From a checkpoint of a small mixture-of-experts model trained on Wikipedia: 464 GELU neurons an expert, 2 picks a token.
Below are experts of layer 2 (counted from 0) of a mixture-of-experts language model. Rows are named router (the router's row for the expert) and show model dimensions 560-639. Each number is 500 + 25 x the weight over its row's rms, rounded and kept within 0 to 999. Numbers have three digits each.
After each expert's rows: "gets" lists some tokens that make up at least twice as much of what it gets as of all text. This comes from a sample of Wikipedia text that the model never trained on. Tokens count by the router's weight.

# expert 6
router:478481506495475497494473436492434503512518436508493493491493509528516537462514477538513502503544493501472497515532474459492504506526538523481472474495485510532491487544459497475543506481482482487505493530468528518472499473511483515545504492
gets: ") ", "201", "200", "at ", "1", "202"

# expert 11
router:528480477493501506489525518460505464473536509497514507501494547521475495458467474464473491478502510498504500479508531489539564471527494500493507482466505467516500517472485484501513499462459428485542483523493511524538477496494520497494539510
gets: "- ", "the ", "The ", "\" ", "his ", "–"

# expert 9
router:526521538523496479488482489501503513516468482509511484494479523482514524511490495467481487482497498504472484522495544491485529492562494513486527486511513493517521509491480471511470535524473488519520487538493474459482452512449499527502510501
gets: "|", "s", "S", "P", ",", "K"

# expert 0
router:507477501525502474448500483493468498514459491513511480485544551496479545518504472500497473491507503510526518509468481475494535507511529532527535488461515508517485501530486501476518455479474515497533527499522488475545475470479537498518486416
gets: ", ", "in ", "from ", "In ", "), ", "for "

# expert 8
router:511471507467477494504492522548501470540486543522472512537509451495512455518510484475512469533562490492464486515473556507495482540512508497462534498491507483493488523492485536464530501530512468530451479505500530487510513533474532540492525534
gets: "\n", "0", "0 ", "3 ", "2 ", "% "

# expert 4
router:517503489490471517484528531503526508483470487517493501509506436514456464465486528518552520470506502513479507525511536565506465508474471507496491526478492476522497509472476523530477502515507549457490460523467488539530501529499474500520476507
gets: "and ", "the ", "of ", "\"", "for ", "The "

# expert 3
router:466506537522501471512466522471515506497519494492500504492546522486490494495532499466501504460520489485495521462545513480539503537512487492468512483502561507518467473540482475514476530479459469501534515520515513474539476473515448514487565516
gets: ": ", "; ", "is ", "on ", "as ", " "

# expert 7
router:504511532499493527519501518504497486491489498500484500495526507493495499522490499530502533504512445519482498478462480527485484520477483570464541520477520463459473526534491505489489507483482534474501488494527488490479496482503499466524458468
gets: "(", "-", "s ", "–", "in ", "a "

# expert 2
router:515464477493499470465509473473506500521485496497509511480483539526522477507478505509527470498477441480523526493504518534526521534507528531493512490484503478496520515507527525498468520468519506483466500451528480500449416522507510442514538519
gets: ".", ". ", "\n\n", "==", "===", "L"

# expert 1
router:510497487499505507535476490506443481411483516451481476531482519542501510514506518497524468523487518480496503447503492509520530498544477456552514489499498499502485486488486492481543494478508470516480510477511525503530484503487522502491535483
gets: "was ", "by ", "were ", "he ", "had ", "He "

# expert 10
router:498488501517498517501498551518482522489513517536486509500460484492495522525491488518519536488478497490463475509511510498503474479503496513507514452534508527486501447502511519492502476413521456472490525519517512532498475468529453490492512530
gets: "| ", "of ", "to ", "a ", "ing ", "ed "